Below are experts of layer 4 (counted from 0) of a mixture-of-experts language model. Rows are named router (the router's row for the expert), gate (a neuron's input weights, with its number), up (a neuron's input weights, with its number), down (a neuron's output weights, with its number) and show model dimensions 0-159. Each number is 128 + 32 x the weight over its row's rms, rounded and kept within 0 to 255. Numbers have three digits each.
Before each expert's rows: "raises" lists some tokens whose logits its average output raises strongly, later layers aside; "mostly gets" lists some tokens that are sent to it at least half of the time. This comes from a sample of Wikipedia text that the model never trained on.

# expert 19
raises: " its", " other", " another"
mostly gets: " and", " of", " to", " for", " by", " as"
router:148083157138096169113119129144126154143156109112089133107127177084152110100097163097120085124124095144127135146135135131038127148223098128145182149114101099164160185122140109137180137130130184156161197182199131093225132153092036126117116105132127114162120093112124141113130155169130102059161192152174139134132140135171161088142209112144100153120121133079113133123065102112108130136085000156135155108116110181136103142136119103178163104131173124119105111119142143151109141074139133
gate0:070159167154068158118095114112103102075150171169096102146103148107091215145103143093073104158153108112117109115135169130148119095151088100125139159133090139121092133122123132155136113084113169202118130125157155143168107096107144121054121194142068155100098087173120113163113140100126115087120111125097152145146146115166135106159174146103113202153090154195150120109105137130146135089113113128135119141197197119098109078177120108112108118141073117149147197147142112138163141184162111
up0:118125145092193119126095121163094143083125129125174112128155112159137165133093176123158105190088095048159187143113178125158142042125177137135078099184105127121062157153144169178175129152134160117088106097113061205063128087104133099178129175142121126161101177181137093169154120065155137101174141177127159090105080145139143131128113122173054136143141125108132124149112108104094107078188121160119134143098117117146131117109085134070128164114109128154121121149103119100153146207118134
down0:141133098168097108087139183108155140165122144123056116125107122115078073104152118129153174129164126208125126134140071146090122197143097158141144106171097093122177096098071079106079133125127133134139159143159167076217089164155086084024121121109105154097146081071061123086098162196086157110115086118145055182136175125125097159089126105122161093106139118089154139107117135128152154120053090128190109116166150132088137163160147133185154114136143158085120111140196141123119144064132166

# expert 59
raises: "onic", "bury", "stein", "'t", "|---|---|", "one"
mostly gets: "ing", "ed", "ings", "ating", "and", " all"
router:106110155111176102109122130155162153100129118101120123115120144142103089107115158169108081112093175137169128082127095107155100120107118070146135136115104143172158106094123106140122110134125146133080179078156142119145107124122157074170132180033144158149120108085167165117181147174177124136150095116112148112102096137090141162138087120143108151075092087136114142135138091054158076169171107100105149081145110162122123121148085123141151125097183078157146098094072159164106136127174180
gate0:145097087152076174111107095169172144170129116127120157144111168057141097156156050149148128144037172091165127152122157136059135156133081153121175126089071139111154136085134119138181152105110124093157136099175181100079119104115114139153186053093155125135169118082070072116147082144134124112112140118138074140050037130183142169126096140129102102089092121094070162218128134150130127104141153143112169142140097181151158141149138189117087155144148118090124134161125122126114144110137151
up0:109147139068154125165088146074126146089140148142148147149102116127130157118125076119183145099138141074099141170069142107141068105082120159121101049122100126135160170122065128173134101131121154132108144124134111162178157090199084162140162092164130118137144117165133105118120126143074122118123176129152144111136140188121087119043113138131151165143087112143101127101108116145068087182136167137101128153123098095106123176115167098121156097164159115171053165116104137096172104168145176
down0:097158059057178130166122158077096128111123168124094131193105107114120171134098133135141118177106161154092175136123110111171157110130109174113104109045108154170148135179160087190146123119067060145121116116163089085135116106168175090163128148155087194146144176123121115210126124203074160142119195118170149126140170173113120137093094143120091142091129113102131123086159136148086097165200158163114138159115091136084140126111117082118049131142131089144151107047089076109153156115128137

# expert 44
raises: " Founded", "|---|---|---|", "ared", ")\"", " Binomial"
mostly gets: "14", "26", "09", "23", "13", "24"
router:121102150138169086100086094139168160119168117123116123125079137065140087094128129146122111158112135116115143140131131181113113130189133094124118138160144107194113135117185088173159089164155145109120140070123136144173158145095132203124147167090121170132052115125121142071149131140161116159110074118152130119158138093102182131164189191118166037071131124134104108087142111110126127131149088130160114105167055140172129154081090146099140133085178109166130100155076116160168152030144184
gate0:183135112095100146108192081084186146133090163078103118201116058097172137171112103139139095131084071110107135119149162174172152160163087156088142077162134162105163167156084152096116172149143120070170105152128074090127206110104122099135130104131108112187100120190123168129107115146159150071137108094152118099103115125124172133158145144150104148127142032118107130096098111136128139107108118136184090184165136163156145131136193066130167140126120186101159128086130080069177054128057158
up0:179110197125124170159164180154134131142101102109143099077107128099087133124144181058098087149123166109163131167074195153111125135111109154144174153170100112153122131094166101107145119089111076102140180137095133097168069167112175107107157094122132136122098154081111011099097150122078141063205144128089061145165099096136107124120104169142147018124138103089123122116123092116106133130096138120118119090145100112150116154139100135134159137110119132155142060098077094103082125110117086
down0:167176097170087127096127167132125123141132157068109132157118156113146119099101141083139125134107170130130092123156085187122106156141102092120133110092107101152182086149159118152079161155154128128104147148141094089074105091092121112082137142098116101126135171161160113187143105154080149132136161164192122118119137120193068138142125139121076138163122082111103178113091142086111080173105114069137120096125113072079157190083123142163150092145150159084123109111123209109136048066128104

# expert 18
raises: " however", " but", " although", " while", " where", " thus"
mostly gets: ";", ",", ":", " -", "),", " –"
router:141091112144158143112122124113128129111152095146123130114134135172120121173119099108047139098126152087095111060119121135106103152152112124163166118116111127180140131143153136131172180106166124118151200147195147056167143178087085121114145081186111155188131092140131113115123061088136132148155164146123167096170184036095102137135077124175083112148090173109136155129155142114131144151057069164090131110144091155105133130154149087121062159118170158150062114081091143147091089093147116
gate0:096138140121112170140158127151122135142104219109178107096066118229092059084117151127125154107138128096150159225110095133114171096171159106124129102151173135088137109101076151150169105130134129165098131077107217146083140111147105146132122133109144149086144141120092108115089104152142107092114158116088070122182050111104115156097137225118095142143127152142108125108104146152111153179172189149125136169109124141140083128135162107105172102152086150149079090140113133128125130155133105
up0:161169122152125142107128187169121169070063113157146160055128125120050137135177125117158152127086152094167166207099098142162165085158130086140134067106100144102144114104123059094125121112115067155075092140107120169095116182133211125092148217128087078129107046122078106139113113129076129148084120178058129115120113161111133163073102087147127161134092149133079111105145143112122124121200160145119128164122067105090110143082105165092184093131113114104126162090111079107197150184171116
down0:167090136113079118148102128081103105148161086132142099157114137175200131117105060146112135101141093143095128069164073119100092148104120186099158123157139153142100103185135120137120183103193124125136116107152103099116106125118025124103083067123103120077094132224117103181143096138153170091118137123142167132142194126108036135173110124099192076186128091099132130104094145131135158153049106103106127096136145135106142126204121141127101151097157114172127145096090124106083094086144101

# expert 33
raises: "de", "000", " cause", "nd"
mostly gets: " also", "ain", "54", "the", "man", "int"
router:178136157069113060146084103181135132123142090093088120094125137110183099108125123157121112096108129100145086140080126134120103081166133098182101127125110119123172122090170092187098117158175115145142147092113160125154085161116080144179168139112141184153094106140087153145152147162136039139142121126106174126149111119142164146136107104116134094144122094175117154104105209116096112145144084137174098094151096150123108179114089133148070111124180115150124062081037204155150073092176174
gate0:114125157173130101093131104136110110181108105131099131189181186159114137149102097163095027069192124118073145110138138160104164180154178202150120158143176087125150141131119129147141133145141119104115146139144128121149158175114090071188149105123168115167135155106049153158134126121141140076108119117144159131129127131116139081148163177138129102163107126147126127101141138179123131115109149121178156106138091132125120215087167111112148087000137120106098129080142131114084153056161121
up0:138130119089120113140139109083133121082138110160137134132075058181112027160147166138137189157138125115124085152175118161102112038113118127130119100117167117145159139120166163130112167122106153173109070104107125109189062112134106116106135209076127134145069101070137101087158084115192138159127133107171144094170072159054130150115125152119132132093129095104071141152137102128093094157113146063139111104103137121129109163103157203104103095091111114123171135163137130166135170100144146
down0:147121124096112173103149090096170113088122139053119158110144103081115060157093156167130128148184119122117112186156111134118107092057165135076087105141135118117097157155114138149125140108134141199139108105147149153210107113079125062089153168070131140132082205084109093088112104136096170092168140102126119110108090139078106139107136129140168179041154117143126125151130121161090119153146198079139108129126149190161103161105164146131102121134144170094153113133152151193117155142148141

# expert 4
raises: " love", "ears", "cer", "ence"
mostly gets: " 1996", " he", " 1990", " its", " general", "og"
router:175164162078151076119109065125141143098124068127101139137092146108138104123066182103142100127098111107181117083158132166134117110172121057165163118161079114131204112134190058133161103105123126140078166090181129120166113161127152084086189163091157171146057131061066186110156163118129126069134130093118088158154135098092136139149123166176087172112133120113077145112125148133121049127171114093172098100125091125176141175143076127076092115112155089113143127090058153146179125099170149
gate0:141098121135156128171143084146062118144091133128042132086151091076154137115107180169182137054104146101107143080148124120137114145204148111123163160162182101164139126148097122136076149101184136146140161170099068149144136137144114108084101179119152089123168132118093212153175147164113100169107123089105125138102096161165095114121120122127111170044114112154161105125101076079154144124068125159176114086115087151119165173141090200151176114154113149160152125121154098085138135150116133
up0:069103159095154105109151106137180127126098080189086079131115089115125104104100112131167128053191190087106124113071073074164137137083176096152109164126218134109182133162175105177097162117152122101081116119156130117095163130094140145081147115114144129104116133177148156149100105167087102132146110105107103084142150098130134099146134055188109131195147153159155192162154084067155095133115126156152125137129108111170081121140074139160139130161113184116150137082120123120167199196137156
down0:131141098163151115114156138136225087142099108157123099115157093159164143107102137129103135074157111107181160114036101155104104156076137090156066157141112104157078124110069159110127125115138105081078095132125083136133154163129133156140082075119118120121104156137097144117106141159148073134138127168081136079066097133116137088165178167109083134116092126093119118116114115142112079131102138132116142154081062145135096140104151217091177112210147100101225149159179112165106136136099130

# expert 20
raises: "ster", "here", "st", "est", "so"
mostly gets: " See", " bar", " hold", " Result", " ac", " case"
router:093135131155119119107129120182098141072115050150086116161098104110136171082136138097145162111073137166144108178158153146058181085204167146137183182121118124150106118140111116179128160122110110146109120168117199122120064137132109144141125166121144162149070106041169130169170141192111133158122155185129157098139133083227204152147140150166170063147112153105107128181153156107133142150180104170089123172135137155116099148106052118121171137206161088111137101135103133137093157156174150
gate0:047191122164131085133085119159105124122137109201122134168049108097118122143140083121114124125166162138103093132153116092096113103134126134143151196112175091112042132084125073147169100141140143109130143151108151137149087135141106137128092122142160146117131126093130104099124114139078158101115176198168065104165112104181157088080059104147164152102090134152130155160086169050117157072156131133099169207061127086175130154152145132127185094113138099139100123124102104123115131117073168
up0:089123132118130159140137165123102127125056108153136089136179209096093170119199124118104170167175149201118091118111155124166140081125090099137109164105169172143160156152093163168078151123132140116096122195132093176158112133095089104112124106124106152080098101170120142116128181204112141082075168094143144089119103095117118131093133119174167140140120162143145194190131084130127137171077139103124106152163142173128171156133121094106136132145195134115131126180186130115102134099140120
down0:157098113117189127143113126130128069106141125158120126156144130107083181129180148102148124172070132135191187122155101099119089160217167103114153111140136123158123087140135105106122153093203095073134177148152113145164144082126165062085123206131099122166155142122127120052104139045177142119144110113136130108154158134107161173108124133084140161083124096150059091183112153111105159136119063088118184103117115125134147140126119166154138146156119139159116120135136151162135123165098137

# expert 1
raises: "\n", " They", " However", " These", "\")", " His"
mostly gets: ".", " that", " but", ").", " /", " ."
router:152136119106126135115132078108175093122178172146115147145102126157171140140136152154173137125179137071163175118160149113110091144112082129172087114147122092132122171138096124173185161127156191118088171050162078158140157146118101129129139187118197130135122133116120150055207126150152073093163098112129219093151123133113180129129133106132098094127129133105084154130141104096178096143074134141166125134084079139141154083118074107108117199149168073169123125114063172145099091151152110
gate0:152101120172117179072101118116151065101113146126170129117144163143070126097121157095105163141145118067139191117106129085217188097144184130149123120146084162151179173136123076093092175142132160128122169137128159142118153088113122109158213173182160095197117202120115160087158108163129151082085122124134158150099153099039121110130109127102137131139124166084042155155129152142147102171169156171118153145120139147103173156133113140122147165112093115109133153101087130108164136123117121
up0:123128086095164128132148115131091156110140127143106078098106144151067126196116126149069100125146140121137101145140083141165147132117137095122159056165155092152182157126105189181144085163099143139154195153096156151143112125069186108129051165105150164167141130129093148127201152160124145154186087129184151110162097100116127115119162113114109110121191108091102115062124104144101124142141120160118168134050186124160135124122132133132178039115090114170143109117158153151120146129079068
down0:168115111126096152147096111128084137100089068138155101135125156070131188128142124097150134149102156117127082122098112115153110083110174088086204122137082118151122129142156102069108121132146101093162139158099098188125123100070089135141144186114175116112123084143136150114148104078169095118170099140165120177092125125140070138128131099131139136163166106128073114108135147161152152069139140090116143130105194131107143182124149147176151109146160082095101117224153106057136201190143119

# expert 12
raises: "ique", " ====", "tic", "|---|---|"
mostly gets: "°", "′", "″", " Coordinates", " bank", "hen"
router:124119162148142078082123093129193161130139097138065114121095147162162161084134125137118163153104154140185115095124169135112148107168152121124124113185093149116121135125138090094198170172155153106074141116162120167171147132139129096135166187121125157128121148143162115110173110111127088143130162154164118142155137096145147143129133133149143114109163146095101118158072088102173123183142101102175149113164139166097089149176076109107135149119169057142059164097076142182193108086189178
gate0:056114159137124181142132156138167125078188139098155110120177176097160115164092097123204175121094165145127100140180093123107129142061068203090162118117149108135138136199109111091138104134124095134133094141057114124178121114060154131149109145124109117087173154063115151117165134184130152090172144141151161150094131123186102160121133172142089076088119080119127224129151113119088169097132103103111084127101149114148120123070113059125169182177125132104135171114110152109170144177140144
up0:201183118136151101089142202130171148127106152109151189122144191130128194134094111150132155119108105087146115148142202192171131083110141126143121148109128134187157069142093120158134181124124142065145144073195127128124123158144125119176120115086122103092130118078142116130137153116158113094144140133174083107117133125090097128095163175130131090085149114146145149152131087101130095149176168166105119107115094090193066115154137116136119143108169142131120075135132097113103060159150112
down0:132125173137139193106114095089150109109093091149100137134130181141084134102084118127128161085116098125141079133092142118117069110111100133112138125141155159164173090095118104166150174181122138081202113142135142060135071113072113122133065074115157138115184160121135149139100131163133119139208116110106122094126157140171140115071158177135155076171099124118068178131127022099180149141089190096123101126106158139148123123153046079141092203182089172104131113152157159067128059095132136

# expert 26
raises: " attacks", "play", "pp"
mostly gets: " States", " 35", "let", " Ohio", " Russian", " 48"
router:119118140171088129078096091163092106092166099142106125105162139067166093098161136134102143120060160115195154125138169151119125062117150112093128161138118085124129143144101160135157123109134125130096180129132111114142101164141117122126142158037143180158127160077093120136151125156157119098123115126140134152104154095132129150174074060167177117106129110172095162132110144098116077140168100130149162124130120160186090111111116136092060181135146169145129145112083145160235090088184136
gate0:128181154063106134142113091134126188147096065172105099085136182059160157153074158178137109137133170135115127150112109119173109117081137139089157129096180120197135151127085138096148120133149122073115169125187121135131142121125116124123113110155123080107115151150142075078124104154097138166158166157103143165091167108217172113121162160100106084130119145139147098130130106119146148163101162108169173138126082139132148134143072122141112103160169165090170079153094146086107162174132190
up0:152090096151098108145144097087129072134114113159102167162118153142168113094165103071140112184130120193074139113171137074118143087144117094134167105085099170079108086190113072203105146139135172111074122140116112110149144089191151144106074134063127125128144126112089124163162115119194124133148151056154122128093073159155128126147128094102085088123170171158086053111119189110139133121122110150133102134132057164061162155153140110129063111076139113118165089158116140117120100115141114
down0:163141117122063165108080112110129107155089114142135094097095165111099153143162171119139108162112144147109137175124128109188112127143082121114112108095166104080135114182176084136175133147137115082080215153151125119200092132128161122096097167123096096166175130111134153133188119117112087154149152153098045116154163129128188140125145088172120131129131132172150117125077159104140163098144089053145119108139129126125116145143086145161140068084152150107065129121130148152101161179118149

# expert 62
raises: " the", " its", " their", " a", " some", " his"
mostly gets: " of", " in", " to", " on", " for", " by"
router:182110140120090181108141120107119148171140103088146137123109165151136112111113153132033127101114140147149060153094138194066151184151081129141179192086139117197209185118122130159155104127098150130179204156129105104189169130062090144114181108138132146145135084135093137152139110142118077108172169139167101145106149145164100058130162174164120160127136121053124130150061124113135072106087080144106114146187159153171114126082174125171155139072177144091107144159135149179118116125145098
gate0:169099119127159150118124165159102209131135103149086123160094067036128135113136075052166165153135108143134160074124140127081107174168138135136205103122183136136117111135124131107095121114143088157128141156136149118094131113122142129153138148164129115092157029105145164179141113162118120118177106101090147080165120178169144109122101162060145044067180043079143123158075143102081148084144100148120167119105132111129156113087150158085153176179133107098140102153117146211163184136117146
up0:096175104066145159107107128120110151115101099103158078136146104157136144084183140147127128127112159142152058147125086072094083106082084100140115183156098088127158113147115068202193065138184115127092118143127126139091176148094146105105131157104043141185178085163166126194095173153173189147155130117146138110129169175155116158102125135114118134158188152142043141153097126103126159189145116116168138107154152140140160148122118108128121123094164137170147122125177089090121116150148120
down0:111132212059134157072116139126141134178076121163140049134125153170130116089174117139115113120101129089185141116109133114119041075064130138121149133156151082095146131141106112123157140139090124133166108140154122097047144164158154125076139174142123091138166035162140115104096080103103166187209100070142158123113138134087144140158093133106068135163134133106129105081117105081080127102133183135119153098154172150092126147104139164105119156140185135115165149151117136134124116128173169

# expert 34
raises: "\n", "In", "|", "==", "After", "A"
mostly gets: "\n", "′", "\n ", ".\"", "\".", ")."
router:146159140119121192106098126127136110177156124140108139110115152158145126150094127157152106063141170156136106069100137200213127253102100165132137113087097103128129162146135106083166171141107164157179126163155146111121141132107147120151175117173088156169114092087144183075163165122171138124144099102121157089155124138148146088150107114114166158108136100190098197151149128060117113100060142109115131154119161148085190140131149000124128168114125105123126045155145095126149091114121142
gate0:154145157141095183083115077122093116140159237115080101136149133099134145085105075159124085120100059086085123105119160158082140136061184144158183094103151127188115109158132103133178164120084122129143128121110165153113124124143049134086167082133109119081101090145140134161176142163140105084132163155144093169093063125181122128139134114130160168125141184089158059143110146063118159139127159137148114111136116145120181091098158128093142096082140168157136162074126113103132086113157115
up0:155081145100125131083097166133123090180152128114169181129125175175110114146120156115090138119118099106088180122166134135124095161140138115128080171088096128074159119111121091160122082101170097103193141172101086155139162173087131145173149077108075138084134162156064222120116128050171127094124117139110097098127128140090135131126181117156099131122102118155121123059186124175139082127135130182147094089154140154145084148170187136191129178143078145146133143129097058083143144163127135
down0:115188083134150159156153146085139085176119123115166072150162113140151121029120102129112124136161190083129120171121132114189158087101142080089185111101135134147166114127150103158141100075140176100098107123142143137130084111116229136100165140109125155102124096112091137114078121097074077131135177151092125167149119087084093199121107148137147160175043188162088130152132102138126222104142169118120091097038122078090130152094157093119173137111083132105095111122125092071099070142137104

# expert 60
raises: " |", "Personal", "T", "F", "Ad"
mostly gets: "\n", "==", " \"", "===", " ==", " ==="
router:135186143170130169129124133192120117195145107118086123105107138123155171190076139182092111107099146128108135134104131204137144146119110136127118108145120128101159175119162085177157174139126113123127093120183147160164164116087124162152131107166076111136123135095153147110111162181162098166112097116169177143128134084153161088124144173114158154129142133120125173127093122145084188124074218092122124173144106193111152104150119086170083175120121164063063141146118103104124139068145107
gate0:098164137054111082151117168120126126130123151146123146130073100133139107112106079088143115090095154156155112154123169130236122106120117166105106101089074105105157163126085181126174144119185175176136151135186077141085130160161128133117138118135135144142138116095144124158144178134085136170088079111131160082173112153076157142078167147102188168163131084127140151177134158112133142146042127167100083131143109144109100133106099141110113081106136135065175103107105129157141129072115073
up0:108062146100173147096119149159150130126095132133095133161130215118133124176141114166136166146074110101129123134170124083134125056161043156114151122100134091125146161151121131149114091081109141111116197156145138145152025160153185120188057131067170118118179181123102107143107131143094148116136114130187080073138126146098136209089110106135087118138161153119181113149127148156141114116147079127082081129102194141144096168114133105165113155125083091103214099156141126113128154079096148
down0:128126121085125198128135152112135135134147132148032099123125120112180137081156105161176133135099104135072084125115176115202156185092178135156142135124086128157161172099215141134156125122172178118127102121059122140111086170142151127124161134103143197121090145122126150139231170122126169101153108135091083080132147113163174108077088104185104098128158126157108077082111114145164125087081077190138130137116067129154106063119109125114109158145048093164125143147131093118156174167107131

# expert 7
raises: "inc", "present", "app", "come"
mostly gets: "-", "–", "/", "|", " up", " -"
router:161125130184088184109107105084114100151102101117154133114069126095136153078086135118107109181157163092121129116174099132077085131191105100100112085058123132177124102110108120147052164077169130099106153088119171146166070110153111154149176180118083172160121119104090195069125101136175144129163144135163060075195176092141145087141160095138140129144176166090118118100091096151081140120152134144059131085128143096160105132142110157120121148148090171197108135133110067142134074108179140
gate0:116133138129152120085164119140154127082098102145100109153144122152076104112110121141131081165144118057108026109149183100116141117165132132097101118017149134129164098093121195096125145204171208160059091129129148134182142112105135141125172120145108158129103105131151161093137076103152151092101127146125059090110125071109125131123180091157175116085137127111141146145078138159178162125133122079166134133140101174169160118162136126105103158124121129097110123116100107126106148130094184
up0:140133093135104104098183135085086160092151167160196153140096122119130164122155148139124138121098123130089188051118082210206052145057101107140031115141067122111127161153130108097127125139160140103184122159149110108123133171155122085146146168095078064174136127154083128103100178150120104148107098037168138100092130100085118115052124142168131070086148115122147171125138135136086135119080138159101162129079071154123150135089127148090085128107127122107142134093182255098119127106144137
down0:066130123171127142066158173189052122083082155082180107113121057170079152131094120114142157168100131105130128089099097170127109118152142142136122063083127124151119189127084100125143130192135085100138104166163135151131146180141115118132132171091091062118103111166115108118163106113169110099145127101139128171092142129153139135109122121126165165142086107173163160092109096135166160121156152153085122147100082101086139168168203199146081075105148148172178105100143247148081122125125122

# expert 24
raises: "\n", "In", "==", "|", "After", "==="
mostly gets: "\n", "\n ", " while", " bl", " again", " re"
router:138156150098094121091098133128175161136175077092100127121070176128157110139111106142141098093101183190075113073063159118174167164109107144156131093072096107121174174158151090071150157164136196197203133154110186114109107173115178099122179153127122136157129080064133196067172157136143159093178173158134098128150179130163129120133118185132163090105121081202130153159124133080100098098140100111123121170075145119090181181106149079129171146101149112173136074163099132143126101147132136
gate0:122110118126061149109086150162141128173156096170129103119113149112173127139114120125166150156092121155180099102141121099107157170079103181099112114138147066140179138132117122106150145129046135104125194137146187199163142120088189157158179104101093076153170141108184085139152156097136106127113112181125066104098118076148117138112134152147123123129123146148058131106122113170147109178184117160138142081182154123108160147118193088153120166098119081136128110133160153149123019119132135
up0:157182110186101123124110158128085131102143050079125159078112120143098127096099136082111083058128132099053137131095149155112079139104106159164181086077038142137113184162140145071114102125125156138168158197092135098128124133206119108159181214121157138148166113077107168070083198157088164089177116132166088106164110123082176117127095095138136103113113109163125138119092181158135141081156117110172130120133081131134074144070140056204113153136144137118169122124074108144124123099093131
down0:150153173114142123120165133120144095131110145161089126133167129184151109143074123145081158196129106100151088140166134136123104156154158099110113145149229126153135072086112137181136120187130089117098155163125099155210123132098126155133126060132095117138124134161166071153107088161073083097099093101114186200127101072122131158167184117168127162134148152120092123153149094140113121159078153128124112138161087086175091139138104114137131166087148126111127100116086084086157104112143200

# expert 30
raises: ")\"", "ables", "tt", "cher"
mostly gets: " not", " t", " out", " more", " l", " r"
router:150147157078121150094110080083153154083173145215059118158113117082122077125116110128073093097134130130163109179095144149123110124127111120135085103099077121082173164141155105076173149155155161161135126136155092135133077188128068134166116173081125142157119171122085145183138134095158111116175138151167150098195109111095155133167109105100156122073128136095131129121129157111119119198165105107153143065086118113077153181114089099155168173091186075168122158051116153159150132078188133
gate0:138094159140097152122142135112108108153162189113113136166147097183154091112125084147120104104096143124113081158143170172131140146113142119186121105157117131074126161073135148112098164153083113118116155154079147149184100140182123066107170101073120164179136148110098199077109213124096149132173161204135128119060144099190163102098137158134108149066146095112142177126121134103098166126085179160093110101140164122120136118116179134124134148148106112187107125124055108122152069109164126
up0:166170127084135157134096179147105070137134128099117133170099124111116166163146113160164058129102058159119155166119135112134158153127121113121151078083156100130124145143145144138157138112116169184128114121121090125159049166116152129085148076113176205159170159137158115123065103159105093137100140130138076104097136191158127124155171092125183145084132116109068141130120083116146166135139092090107057125123133160084108146202148151166053153148129137128103088123129119151104121179146129
down0:132134115077138121151139090141138094122084184097165125102168162155122120146089103166126071159170096150093093151138171148137146117126136172096112128084136132156154111141132103107113127150109153103093141097117075150056083144210128138151170060158156173143145136159175099139116086104134126137150133119119101114078160183191116110078095104160125147159129133112105177141090203101104124144143177117119113074079189157179136097131098162094122122163100200132129102140177125132084189174153149

# expert 5
raises: " same", " first", " entire", " next", " best", " previous"
mostly gets: " a", " the", "'s", " The", " an", " A"
router:134175141187135097128137124090069131138094103063118118184162164038111088158097110109098112116199140125108120142142175126078120143094112115121175144155116085105125126063154093190115110163224135117110186128054104159135158155128109143150063096125206160164146164125156135058128157135113133166143168135113176138120184060084172134137065131114130159124143111062105152158171109108131151161098201150157112092110115150156150171119148157145104135105140126104134138153088130176102087067163123
gate0:152106166058128094134176138103123119105139040130128139080150125134129164118126194107169109124204210151153134132108145144133159158097106114082144117117152081179150120156098137167138157118099119139158102152172204117108136123125140150145093184135135170072116142131140106144065123177128121090055128176129093136194102160094113110114102060201145165146136056154056122111120075126166141149096132131188108141169152143168142094134174128109094116153137130148111156179121097116111091205096174
up0:162150149115117113127125116073137128146107128088116143169152188134078147091114085096122112114100100089102103147186151186107129094152107119156117127150116153158142162114170101099193123145113086104138130107079073165134133094112101102091121079077087103134126140046162130104176151111180134160120170104140159101106084108169126144051128132099173102088115228121197114101129197103096115159130090144107103164068125101085150156167161155093132147103097191140121095117180124132139123152149079
down0:152113108092106125148090136117127140187099071205090138144113066142124126124139120082193135120103101142142120079132150135157117142161039126157196143110089130109128125109148146085123128122102103092139105137128185050108129087163106173138134092174105170126128127074123154116074130134157174149131089111134141057102213161100144091127143151085091087130114157090079149137121146067115106093060148146172085151134131165124142154159138125061098147153104119137100165097139077087114066134108116

# expert 16
raises: "&", "EC", "ather", "RA"
mostly gets: " B", " R", " W", " S", " P", " C"
router:160107204072112167123092124096176184156137136122122145104152135076142070096105082154051096137185137126160138162135175149159088124183151090128127150108110136180134097120115075138180126169088138133069169106143085091153124137151142153173170190118114106139137144116089160129120177120152102128162102109121127161100115101137162118122121182132158178118118108132128131151106087038085056125152140159197165084162083077110114209096098145142100184145162136165100150147091146147140147134163183
gate0:087124135144108152107124165228116136134100073129132150085179088103124157178146134163117157116121067159150127170190112147135097143088113149118210097104132162112119108158170119124117168118162158130125117151114113119128161128127174097153148132108089105094158138133166110153154137103133124153090157130063130119153204071116137101089097125133097132127125136038108113128167080060141087122114170156129076120166152112208117085122159161098094186096189147114210065131067145129095121122117097
up0:154092083112131171092142154135114147082115085111066153114108123122176150104093135122156103201145108188124109145122186138145141195127158173092148112155146126108073079109140148096134116066100173136153124146158103085135123129201143096140178137168110180132152171113086061138121115138173133087138139122094121108133138143163142175091118110145133047104172113174038081116110126124096178118146115096089152152164188164114153100129103149098127145173122142051134138120132106175153200114141133
down0:140132144137174122085132123130118077119037150101100107133143164124140140141154115109109126108087163177184130138142202135147118148127107149120130191176124120093160120148064130145126139094129134170166089099130106070120114065118088135135140120073147146096130124162153084094103099194097162106173146115122117152150064173191128100100106094089101125144188080095092070108073149113134102093118117126157095123171163184130108069169153170106119132149128133098152162085159139128108124123173142

# expert 3
raises: " ====", "NA", "ayer", "ift"
mostly gets: "5", "4", "3", "2", "9", "6"
router:118091154119149050102091094096110133110118105101119114141094122059163118115121191103121115180124118088172048116156153116147161132185120048157122145170149119087155197104185052135122131119143110095124149071131126093159123141125122148141127132110140143128089075121079148095210136162197095154134155074087123129194145109106172131128138179193123129099093131113133100031081172107095103097116081142122118125171091125173140139135089114150057135117174071140089090191081170109084104089172164
gate0:166150103115138145151148150007148097114129061139114135084086113179130096111128123117119168139154047149147117165126123156110091177167146080104096122175116121144176158108148191132096153139090115077168128117172136125159163073164198141069183112110106190135175090147120191104152150108128105155123129124059135124128124098093126139096112134167185153131117058126119138163159153115061152103063218155140132139119102149150162106110143133119117111159115103132119111200140113118139154166133154
up0:152083142143142122088133148155092192115117087100159118098073124113120120175085108147150179147123069100176099131118131101158128187119157134175116135166124104104122140176152194097170121252156141098124125098145079126144133071143136108158093154162120135092135170098103162070163092084054149172087132058091048090128158095088114119120140202153072095154122095176115093160130141171117149132159119138144118141174153203134038102111165124107124107097177109085125100088168111125123128146135139
down0:119142148082132161115139132205144091104143174137114063110162088134148133091078000154101122116121168165130136140046154144139124119061093108156161132158162112120083149129149130117196178151158162114134101090133112143176124171120059112172129135200099128128135213075113167157074060130114147174113127114166157135146117093160113122111148067130124127099112149133114071092087143102104143131172100152099111122111123126160129133122094140076086140135112109070158115119127175144172048059105135